config.yaml
d_shared_expert: 0
activation: "swiglu"
router_score: "sigmoid"
lr_router: 0.00263
norm: "layernorm"
rope_base: 93100.0
init_std_o: 0.0
schedule: "wsd"
seq_len: 512
train_tokens: 519000000
Below are experts of layer 5 (counted from 0) of a mixture-of-experts language model. Rows are named router (the router's row for the expert), gate (a neuron's input weights, with its number), up (a neuron's input weights, with its number), down (a neuron's output weights, with its number) and show model dimensions 80-159. Each number is 128 + 24 x the weight over its row's rms, rounded and kept within 0 to 255. Numbers have three digits each.
After each expert's rows: "comes after" lists some tokens at least twice as common just before its tokens as in all text; "gets" lists some tokens that make up at least twice as much of what it gets as of all text. This comes from a sample of Wikipedia text that the model never trained on. Tokens count by the router's weight.

# expert 7
router:129124119137137134168145136079143144136181169108164135141093105147124135066103127146130108158149110100087096126105111147113115119145115160103148109127114116082099116146133121135131091166083110157068110131158126157137139102107141145087114117
gate6:125120114125134157102134075136106082088114078142101096139127179145113120178131147124105149093149150096154119136124124140123104149120138075140080157160095114141142139129086139129149097115181143173164109127160149102120134119116120150150124121
up6:110090114145146100152118131130118140094086108177120143151128137105102139164130117124113119108112097119148113169152151106147142148147108112128092199135140100085125096121141131140082129121126143134142163105125160114153134146139156096125154171
down6:095154130143105157083090131150131131119133107153111124132108145140099115161173080133101107118142148127152154136133136145120110124152122101157109129163084153157103106098190127115050118142121168121163116134146116101147121168148126101142141155
comes after: " |", "–", ".", " (", ",", "|"
gets: " 1", "1", "2", "0", " 2", "3"

# expert 10
router:122111173107104159157102147117125155164149161077143126159092146113131146091111079129143131144133136074134115093106123175162103127109132127149159160151122157094127115150123128097132105105119123103072120116108132077163100159091117068116108111
gate1:107121169124117134115110148099155155141144149139116094163132120184160100128143107130124122145125096154119110094148171146121109168125102071124062147083118104129102058065129133156106162152126127129150161134148089128082142109113141149154124107
up1:123144142125094113127094123171139115142114138145119139166132111139074103140175143142092153143135111125124114106132143118102147137111126143169094137124094151115191110138122096174136155179115097117097162116096156085107127110167125147145126111
down1:131131154107169121122108079105129148136129115090073120147105105108153117148182148125152136082145104117122148104092113132137135138084128127130086147102148120111120149063124129141129124149158157107105162134140145154059142086127157132141131180
comes after: ",", "s", ")", "\"", "er", " that"
gets: ",", " and", ".", " that", " which", " it"

# expert 1
router:121139097147130150128152118130129131117165104118143163168092099151127126111107111146117160126133129120081112116139095192065118109120153152141125116123112106064097107130143098152105083153081136140118131127142140115160149146168135090153128076
gate6:105097105056128149158096129080067116113150126103155122066106164125126129149127106158132135140120064111131103089190134117100127143163118161104108158095124165147137112123151123138151156136100071144125133091159124091147128144138136135135142126
up6:131167103175107117141128149113129090147115082116139143115131113144108158159139119152171114123105123117150101107182123125131103152199111116126127153121114154159112114127163128109127107137153137099124126125153142084142103132146123103186088146
down6:141123094090173135136139146147165128155144078079128120112093100129175153141103151130146126142141123137143132152142149150202106090134145119104130072083152125086098128106145166132164132149140145172132100131160114163109143132107097101111159137
comes after: " |", "|", ";", "–", ":", " ("
gets: " 0", " 1", " 2", " —", " 3", "0"

# expert 23
router:166133141151094135092178111107160149118145124113154104122108083158092136123120097115092121146125135108114168126169160150127074128139092171119137119120129140095089123122154160120102127134115168119075112088184141113098120143111146093125143100
gate5:156152120169110139118117122126116142143127107120141118132158107129134103131114080133166148108111124100139139113129114142138118124148115142120149163158122140117073123129137145110143084120155122183089115089119123127201111139131136109127126130
up5:117116080130141155117149134123139150145124115143142155127123147127097096146069135126157097121103085090128145107140109111118137152113139143103099118128122139143105152129103153152129174129148112082180133111113155151148113158131118123138138097
down5:112131175166090130082148129109135132167100136106101089118131093109142114136108122149116161168130124126133140118069101088122120115104152122126094134129138119100124163092128135150131129131108122122086106159138099134141133119159146123154145186
comes after: " |", "-", "|", "=", ".", ")"
gets: "\n", ")", "\n\n", "  ", "\"", "-"

# expert 29
router:118110092124114132163129141098157130129165173147165102117118096137138155094117097163116130127134111148100102103099101143109106139139100130110148110133126155098121116135147123106132093111094107145087110113131103158120147109129111135081111137
gate5:166131096124087136131148103161128148089152146107082107109121091146117114173122117170127136149148143119118152129113178130098151144162102157120074142112137113079121102165180180136125156139130097134107074159124122143108150148100128107109139116
up5:148173118076098153141155137116118112080130120129090114147131086120165171126133118106182143074102143147133115114089171133119082121099126119166105099133086141138136122141079141133112144127138122119143180111123145146129135141126124126123104119
down5:113142118164132088134086113139140146131103141118129141111105159132105109100154125138152126119162132134144147158106153142136161089130132115116088130112146175122136154139146082118143098169114126098119114099138100151135128075129109145133127164
comes after: "\n", " |", "–", " (", "|", ":"
gets: "-", " 1", " 2", "1", " 3", "–"

# expert 2
router:118085172150121119137144127131172124162129120143145137133136119126158159104117104127131135152147144140110087094110092136127133132100158108121133106127164165081101134113115121129061111174136124128126117091130136151144118131136156110139114130
gate6:137104101117141157105121143074131159127124123117139131092101130168111142133139108135119111142101123107174142100114124151167093120149099133140144122143106150127123135149152150153123128127146104150090149194156120160150134157114131111076098096
up6:131129079115138152124079137133128125103119072079130114125120142159119098136159097115153160134145164111090155118100128113130101140134145131151141150142158053119143134099143142148164127141096113124119117121144118147177086131110091094111116122
down6:081154166133144110111149121147149133174101124153119157136143136111143145118134125120119109165104138149131119146123105125117112117098161178121152134122179142111136166090044091122118165123170115115161111135155128151107106110145136159095118145
comes after: "  ", "|", " 0", "-", ")", "%"
gets: " |", "|", "  ", ";", "g", " "

# expert 6
router:149101128155085151168104157112136133156157108138181103089109140184129119112116127176130142175119111170106125110121097152138147125127129171111173135124106119075077103149121157115149124142121120117122105126126130132164115118144143123128109139
gate1:125168132101123102128118130142150121156145149129127061159125126112105140116169092108112104103106117124108137128140158143199095113106132138133137117159144101184144092109143148148111150125134122115090091134128132122102146148146174104099149108
up1:189143137117110121128109096172106144133117171086085114124132076109110142121160123211138122086125141087081112126117159099129142126129137117092164140126162115145117100180161072145119103107116121108156105120145098112131135147093121141146164110
down1:176088161109136102101112126110100162100117125116096114103084117133108128137128099177113110102120112133089114146089118113112185135098130130095173114133129153137166154185148125120112116136102130114156129134107101153139187146126145153139127079
comes after: " of", " the", " in", "'", " a", " for"
gets: " the", " a", " The", " his", "The", " an"

# expert 5
router:082122096142117128136179155096142110150130146138122144144101174112098151069097091148124127130129131139130111093168135163122094118111116112097137155176130147113090114110119112130115118113081135126118097125092133105148103162091122102127077109
gate1:131119118140152109082136142112125149116138185113127153093144130135157109123153144138089075131134086076148146087126063122103125078129212140139142159120132115090126123094176133130092100151160126115139098117140082153149160152148114167131091105
up1:099129102147163188139131116150136141106140141123113098098117109117141140132068133130117122143110101059158075142146140111118132112102112102151101157116164120148171169163127140128102081117140118132148112102151129108128131130138142110133120093
down1:128136140137149103048132140125150156133118167093081159107134133108072134077104156129117108135152099135125140114133136123165092124115155127105149147100096170137120142177134102145119144127144130136118117135140113144149125132132161144142155098
comes after: "\n", "\n\n", ")", " 1", "\n ", " 3"
gets: ".", ",", "-", ":", "|", "="

# expert 15
router:178147093150127111124166144086160125086160130104125152161134159150145183134146098126123107115143114109099116120142145143118091130124126131137134124125118143072084110149180133149083093149142160108127133109169150152136119132111122099149122113
gate31:109122130145096110102106148134153130126133107117095129149162109093084121102103118170127137116153140140157149107145134167100093167136120117138114134144101123117143129116118111137114141130116147067114126108165153147139168169172147148154129076
up31:131109130158120094109116136129123134112179114096110146156108166125087143161153123165142123150174173111147179123138149126106120129092121114110151165155081151132126164157108103150103143152111134133100099051143118088107140137090092112131117111
down31:151132104111084139127090088150103147110147113115117127085130086110128141149092140097085134097129133136166133124180106184110137118128141127115147149142139121111140085160111128149143139087124147101088163120148084153130112155101145109151127116
comes after: "=", ".", "\n\n", " |", "-", "|"
gets: "\n", "=", "\n\n", " =", "  ", "″"

# expert 27
router:109133140139115109156167133141138101138127129128128154146133148092100181088097134138146122164106103123143091144133098181061152119109086146115129099137117163096085110107153149103096118147093141113121133125106161123181129131105141117161100147
gate5:169128111155128145132094162120133146130107095159139146109154066114156178130163110149088154100138167111164104136161076155094106142117106140130137147120108069117148108200115151149102123113121127128125132163141122121110104142142122157137093123
up5:097128179134117165106160124101117117141086177115160110147144153131133111107119142143118139129162122119084158084137146112110169126130138139130145082158135117142131168152091130107136123163153153129116117142117180170105144101109128121075097130
down5:129111113155101145106154117134106108107109163098108107121106127102177127138074137160112088164148100167113138191113135157110086142106119166148129166079111161141128152106167127174177135108168147110116155141112099137134127092113119117108108102
comes after: "\n", "s", ")", "  ", "ed", " University"
gets: " of", " |", " in", "|", ":", " for"

# expert 19
router:131143160151112129145155113097143133169111117166176133147129158133128147102108135164142144147141099148112114086135124128089165109091115145120146127099136168084101124127129108107063105146110132118126152121118184113150113157128141119130110112
gate6:125131138113161143121160139163135087111111122137108111166158141141137147108129132131138101107128109148120155129134134137096110125136117143124108144099152133141156137121108074098117137135125142152083165087142124109186164132066124097127139094
up6:104123136111114124093103110137135140116094128172144115085138137087075150079143099128138083105084161102132147109149147160207111106113147172120102153149171117149109133104131096083186150140143159133137117105122127127148173125092139170124137104
down6:119143118155141120146078135149148139129122115157127109130161140168126123159127119132171119117152140083107113097125150147143105059135130136140129173165130155099103128159108140114146177116113115131146160158133098110142171156117099120072123117
comes after: "  ", "\n", " 0", ")", "\n\n", " 1"
gets: " |", "|", ";", " by", ":", " /"